From a checkpoint of a small mixture-of-experts model trained on Wikipedia.
Size: 8 layers, width 320, vocabulary 11380, 17.2M parameters.
Experts: 96 SwiGLU neurons an expert, a shared expert of 192 neurons.
Training: a variant of Muon for the experts, 6911 steps.
Below are experts of layer 2 (counted from 0) of a mixture-of-experts language model. Rows are named router (the router's row for the expert), gate (a neuron's input weights, with its number), up (a neuron's input weights, with its number) and show model dimensions 256-319. Each number is 50 + 15 x the weight over its row's rms, rounded and kept within 0 to 99.
Before each expert's rows: "comes after" lists some tokens at least twice as common just before its tokens as in all text. This comes from a sample of Wikipedia text that the model never trained on. Tokens count by the router's weight.

# expert 4
comes after: "\n", " |\n", "|", "-", ".\n\n", ")\n"
router:76 76 41 55 46 77 44 36 53 51 53 52 85 40 65 45 36 39 48 49 66 70 37 51 70 44 23 40 49 44 64 47 60 52 44 63 59 44 47 33 35 35 60 63 69 47 49 33 61 40 87 73 58 52 48 67 41 60 78 32 32 61 58 44
gate10:55 35 48 45 39 37 19 58 47 44 73 46 49 25 18 31 63 41 47 47 16 68 56 52 69 80 48 27 58 49 42 43 27 56 51 52 80 61 54 34 70 45 23 51 63 44 64 52 60 76 47 23 51 20 37 28 44 64 63 57 60 55 61 49
up10:49 58 58 46 58 50 50 62 59 36 54 37 28 04 27 38 44 63 58 48 20 71 50 35 55 72 45 52 45 48 60 41 30 54 51 57 41 52 45 71 65 31 52 48 27 12 67 72 47 59 43 45 64 24 42 27 32 50 42 44 67 58 53 35
gate11:82 67 60 56 64 49 54 60 39 43 35 78 41 54 15 29 40 42 57 47 50 32 50 57 53 26 32 64 68 57 54 52 62 48 64 55 14 34 65 34 79 57 62 66 75 48 35 39 58 72 62 65 36 28 40 56 54 42 50 62 42 65 64 47
up11:41 47 58 58 36 36 36 64 54 84 35 23 48 43 85 48 43 49 29 79 70 59 43 37 29 64 61 73 52 45 66 77 57 43 25 46 64 47 46 59 60 58 55 64 53 39 47 30 44 76 42 61 33 88 70 50 42 29 57 30 55 58 53 52
gate12:44 54 65 43 42 52 68 62 47 50 48 70 56 31 49 60 43 57 79 49 48 81 57 26 56 40 53 27 41 43 55 35 44 53 39 57 54 73 48 72 43 26 49 70 56 61 27 39 71 41 76 64 63 35 39 11 30 47 67 53 45 45 63 50
up12:75 25 41 66 40 31 37 42 57 40 54 47 61 68 66 11 56 38 33 31 57 78 36 35 37 86 54 59 59 63 57 51 58 29 39 49 46 37 43 59 20 56 39 61 66 62 61 46 49 64 62 42 58 71 53 46 33 25 11 72 64 44 45 77
gate13:40 54 47 49 57 43 18 54 69 66 56 42 41 40 64 54 69 50 25 58 41 38 62 36 20 62 27 31 36 47 54 74 75 51 04 43 72 40 26 79 61 68 31 47 26 59 55 59 67 57 61 49 38 40 43 47 44 65 37 54 66 47 38 47
up13:54 63 29 47 45 58 37 68 49 59 36 49 47 45 40 52 32 88 58 22 69 31 52 75 44 49 33 55 78 46 15 46 31 60 50 66 62 50 43 28 57 64 42 61 68 67 39 46 60 60 59 41 59 35 55 40 63 38 59 53 47 35 78 84
gate14:54 46 45 47 41 82 43 66 27 66 47 92 46 40 32 43 49 61 40 35 24 41 51 39 42 38 34 63 58 63 57 59 57 60 44 55 45 77 29 72 38 23 52 71 59 52 49 37 49 34 34 33 68 38 38 72 37 62 30 63 58 23 54 57
up14:64 69 58 64 53 85 39 29 42 29 50 40 45 56 53 44 51 53 45 72 24 67 40 60 37 48 69 42 60 42 40 51 23 72 38 45 45 46 42 72 76 58 08 59 57 77 68 43 52 73 54 62 30 50 28 54 60 39 94 57 44 45 36 56
gate15:42 54 74 45 72 42 41 62 68 67 78 54 52 38 45 59 71 65 69 55 41 36 47 53 47 68 55 56 65 66 45 51 55 23 26 64 40 82 26 37 29 24 40 37 45 44 50 33 65 41 46 46 23 64 67 54 36 45 27 58 72 34 53 55
up15:50 55 46 54 76 71 44 58 43 39 49 28 39 35 69 44 39 20 40 45 23 38 45 39 38 58 51 19 50 60 56 42 43 21 69 34 72 61 34 40 37 33 78 34 49 53 60 61 39 58 27 97 58 64 37 81 44 18 52 43 46 48 53 36
gate16:51 56 29 41 38 51 40 45 41 52 81 64 46 58 68 67 45 57 51 43 48 39 54 51 27 79 39 57 67 43 55 55 57 71 55 81 58 62 47 38 55 61 44 59 49 63 31 28 35 69 76 62 49 48 47 44 70 41 39 56 71 60 64 77
up16:55 83 49 49 75 68 51 67 50 46 29 68 69 54 59 70 34 48 46 64 21 38 58 46 33 62 63 61 69 52 40 71 64 55 48 46 36 11 37 42 56 27 63 52 71 60 70 49 71 65 73 51 76 41 82 47 56 73 67 61 42 66 57 51
gate17:36 74 58 66 72 51 61 59 55 52 45 26 36 70 60 52 64 50 46 52 43 35 47 46 75 42 46 44 58 35 47 38 75 79 69 52 34 39 57 49 35 67 69 75 59 49 44 41 48 24 43 39 53 71 52 66 62 51 33 51 32 46 38 39
up17:54 40 31 56 63 65 42 44 46 27 56 36 32 25 37 51 46 36 69 58 18 61 45 53 70 69 40 80 55 28 53 56 54 40 44 39 63 46 34 40 42 37 23 31 58 14 60 35 35 42 50 54 26 25 58 58 49 48 61 45 67 57 53 58

# expert 2
comes after: " the", " ", " a", " The", " in", " ("
router:77 45 38 55 40 49 58 48 45 44 35 69 47 46 33 35 64 39 16 42 53 59 32 36 49 59 39 76 53 56 64 51 26 38 68 40 56 37 57 57 45 53 54 62 57 45 36 52 66 69 51 21 60 67 52 99 49 49 51 37 42 43 49 56
gate10:38 45 56 53 42 50 36 78 53 40 42 28 36 62 45 19 67 69 36 57 69 53 34 68 62 43 38 67 62 45 34 43 53 57 51 71 69 50 60 35 55 60 53 54 28 43 39 28 39 35 19 25 79 63 70 31 65 67 55 65 64 51 78 63
up10:67 32 60 55 30 32 63 58 29 38 50 54 61 60 46 46 45 56 55 13 62 56 50 62 70 42 69 35 40 45 47 45 66 54 49 46 45 40 63 30 47 40 53 75 92 53 56 48 55 60 52 60 79 84 35 44 50 55 65 33 44 57 43 53
gate11:76 37 51 59 52 37 67 28 22 46 47 45 39 25 41 43 40 31 22 58 38 62 43 44 56 49 17 40 20 41 55 48 62 34 57 42 52 52 45 73 63 35 58 65 57 54 48 34 61 54 31 50 48 44 54 35 46 16 53 58 50 33 47 71
up11:63 56 72 54 33 50 53 46 55 42 47 32 31 54 68 53 43 49 59 74 58 34 56 82 56 33 87 45 46 63 34 40 73 68 27 50 61 59 82 60 36 85 66 44 57 37 61 67 51 46 58 66 41 35 24 35 46 51 66 52 71 56 58 50
gate12:66 72 68 33 34 52 61 67 83 60 76 67 46 63 59 64 27 68 61 13 25 70 46 79 82 80 40 65 48 31 50 32 42 45 64 36 50 80 29 67 24 49 57 52 76 49 63 30 70 54 54 62 39 48 44 67 20 41 46 54 43 54 38 59
up12:47 31 62 46 21 60 60 40 59 57 48 17 60 40 75 43 45 31 49 27 61 70 58 56 65 70 51 27 25 73 47 52 59 13 27 30 49 54 28 48 32 43 51 70 74 36 33 45 75 57 38 35 67 62 56 64 50 52 37 45 38 49 28 73
gate13:70 64 53 50 69 59 49 39 63 60 37 48 18 25 55 34 81 71 44 60 61 66 40 30 25 21 42 61 36 53 34 67 42 45 71 45 21 27 32 60 28 45 45 51 77 66 34 47 17 56 73 74 46 60 73 79 55 29 39 74 52 46 74 38
up13:55 27 59 58 39 44 40 48 46 31 55 57 36 42 53 59 53 39 49 32 82 47 61 47 50 49 42 47 83 61 74 51 52 46 60 47 28 59 51 70 33 35 35 40 46 70 43 48 41 86 49 30 31 77 61 78 44 19 49 75 60 18 60 17
gate14:64 43 26 58 76 51 32 40 51 65 26 73 43 72 63 44 49 64 70 47 34 53 47 21 39 44 56 60 68 52 53 72 38 21 46 45 37 33 48 41 47 29 40 17 53 54 44 32 59 72 28 58 51 31 55 66 32 63 38 51 41 35 76 83
up14:42 75 58 49 54 41 25 62 50 40 52 66 69 62 43 52 53 48 33 68 43 63 72 23 50 43 66 33 74 59 39 54 64 26 51 60 62 41 14 31 56 62 29 39 81 49 43 50 37 70 38 53 53 34 55 40 46 61 70 71 54 37 53 51
gate15:79 60 29 56 40 67 63 72 58 57 34 73 21 27 41 60 51 59 57 25 69 64 41 63 67 53 41 42 41 43 30 37 65 37 50 50 48 27 70 37 47 48 35 74 37 44 52 37 37 51 29 56 49 70 15 68 37 60 68 53 77 62 43 33
up15:68 46 61 49 42 58 64 55 39 67 66 41 42 64 25 41 34 41 62 68 42 50 28 49 59 78 52 65 53 39 61 49 58 43 39 68 64 66 42 27 36 82 45 68 40 53 59 46 52 47 88 53 47 53 36 83 39 48 52 41 43 39 37 48
gate16:55 80 68 46 63 38 32 47 31 20 44 37 30 56 43 28 33 18 50 38 47 53 32 65 48 64 29 50 54 42 60 46 50 34 58 50 59 41 26 79 39 69 34 71 54 63 54 40 65 51 38 32 84 66 48 52 72 49 37 43 43 23 41 57
up16:68 52 32 58 48 82 64 74 59 40 40 43 59 16 57 64 25 75 67 60 19 65 56 36 46 52 32 28 38 86 45 27 44 54 51 74 64 48 23 84 51 63 63 44 69 29 60 60 54 52 50 58 56 57 74 51 64 48 71 70 50 41 55 67
gate17:59 13 49 56 39 49 60 53 21 36 56 51 52 38 34 49 48 56 38 70 28 66 38 49 40 33 62 99 49 30 61 39 29 41 41 45 56 65 74 81 35 39 46 54 33 20 39 37 48 32 50 70 48 46 63 65 49 58 54 62 75 43 40 50
up17:54 61 75 35 34 37 30 66 49 72 58 37 71 48 53 61 19 68 72 46 35 72 54 33 22 61 72 36 74 22 33 60 57 38 41 81 56 69 40 47 67 52 29 59 57 54 45 62 71 50 68 34 67 64 25 42 28 55 33 60 53 49 44 56

# expert 3
comes after: " |", ":", "|", ";", " B", "B"
router:64 75 63 60 40 43 64 60 39 50 37 63 53 45 46 45 50 37 37 39 54 55 59 51 78 61 29 70 47 70 39 53 63 61 33 64 61 54 68 48 21 32 57 60 52 69 47 27 52 78 39 75 28 60 51 49 18 60 61 63 65 39 72 64
gate10:47 48 54 51 58 09 52 49 21 72 46 63 88 38 36 40 50 16 37 86 48 67 53 41 73 48 34 51 61 44 63 57 41 33 35 61 56 49 47 45 33 55 34 55 51 31 28 61 64 41 41 78 58 61 25 62 48 45 30 41 57 49 49 61
up10:49 51 47 38 59 30 59 46 23 38 77 64 65 74 71 24 43 29 49 21 44 69 71 71 59 34 28 59 67 08 52 56 49 60 65 35 49 64 30 53 44 42 38 44 41 54 67 42 39 39 31 72 54 40 64 61 30 54 43 30 37 40 64 46
gate11:38 33 45 58 53 78 42 74 46 18 80 66 30 69 57 57 80 70 34 57 47 24 59 60 75 69 19 41 54 47 58 75 35 59 46 42 73 35 47 42 55 55 47 71 60 52 54 50 50 53 27 62 49 68 57 45 34 45 59 48 65 67 65 36
up11:33 16 63 51 68 38 76 57 58 44 78 41 16 64 72 61 57 52 48 37 51 31 24 42 55 54 41 75 52 52 70 51 52 65 62 71 74 67 86 56 67 39 31 63 66 41 61 41 41 59 38 47 58 59 48 62 63 46 30 20 45 91 73 35
gate12:83 64 54 69 34 51 61 48 66 55 50 78 37 66 52 62 54 46 75 40 45 30 55 55 64 40 39 43 21 42 51 35 41 66 66 75 37 49 81 28 59 47 48 51 51 73 40 60 73 68 59 57 43 38 46 15 61 25 64 64 31 46 72 52
up12:37 60 49 56 57 64 54 47 53 44 53 09 92 38 78 40 78 45 64 57 75 62 72 49 53 56 43 46 73 58 45 25 32 50 34 47 64 85 40 57 46 59 36 72 68 44 37 53 60 45 47 58 56 70 50 40 23 70 62 67 52 49 53 77
gate13:56 50 41 53 56 32 65 38 54 83 42 41 47 34 68 46 46 45 34 22 27 59 74 64 62 70 39 64 61 61 49 50 41 29 48 75 58 38 53 37 72 42 37 38 49 34 74 29 58 30 56 35 53 57 67 27 23 63 39 25 53 17 54 63
up13:52 58 29 53 66 53 48 43 40 59 61 62 33 38 61 62 65 76 62 49 53 18 42 44 60 65 69 43 60 48 35 36 44 58 59 72 66 54 25 66 73 29 57 56 46 87 23 54 55 69 54 32 25 60 72 50 67 56 56 79 60 28 67 47
gate14:49 50 56 61 78 16 34 57 46 39 73 55 34 51 48 64 33 39 50 37 72 33 41 49 46 48 46 67 58 63 54 55 53 59 44 82 36 30 63 51 53 29 34 50 67 60 45 37 44 35 45 55 59 32 59 48 20 13 38 51 49 39 99 20
up14:37 57 50 42 63 37 50 66 66 56 61 56 24 85 61 46 40 75 41 61 51 57 40 51 66 52 77 09 79 32 87 72 40 46 61 54 55 42 57 41 59 27 62 49 37 79 66 70 25 76 52 60 47 56 51 66 39 74 41 74 37 77 54 43
gate15:61 66 47 43 39 38 56 36 75 46 52 33 52 55 45 51 71 33 38 60 51 48 56 79 44 39 42 30 50 41 23 31 28 58 63 26 50 47 40 35 30 33 61 38 68 51 25 27 04 39 24 38 54 73 39 67 46 53 20 47 36 58 32 54
up15:62 69 22 62 30 52 41 64 58 34 36 36 89 33 20 42 46 40 76 68 39 39 58 55 44 66 77 75 51 28 68 60 70 34 30 58 69 67 73 23 37 56 21 75 57 44 44 74 46 32 71 61 55 40 44 66 46 58 51 61 47 24 64 63
gate16:37 49 34 48 67 44 43 87 69 63 31 62 66 51 27 43 22 29 64 55 53 29 68 46 38 57 58 65 61 36 69 61 28 40 26 66 62 65 48 33 58 50 64 41 40 67 71 31 66 53 68 44 72 46 64 61 14 30 72 29 26 38 50 56
up16:39 61 50 59 44 54 64 42 65 85 43 63 58 61 56 44 37 58 69 58 55 48 75 45 64 50 67 57 46 37 54 37 42 25 45 59 20 79 61 26 59 51 54 81 54 52 49 40 55 49 67 44 82 95 33 50 12 22 75 53 56 45 19 56
gate17:46 38 59 56 56 34 46 83 52 56 58 59 66 56 54 39 51 58 34 55 48 62 40 46 55 49 46 50 42 40 51 55 35 47 47 54 38 43 49 82 66 52 41 50 72 63 25 56 54 31 60 45 35 40 56 54 52 56 79 37 39 58 85 74
up17:46 70 47 45 32 59 40 48 71 69 34 62 62 39 51 59 45 45 73 50 51 62 70 25 47 51 70 43 53 30 53 55 50 88 61 35 67 60 47 42 44 62 60 75 64 46 37 55 40 32 65 52 18 41 64 42 25 46 72 54 53 36 46 53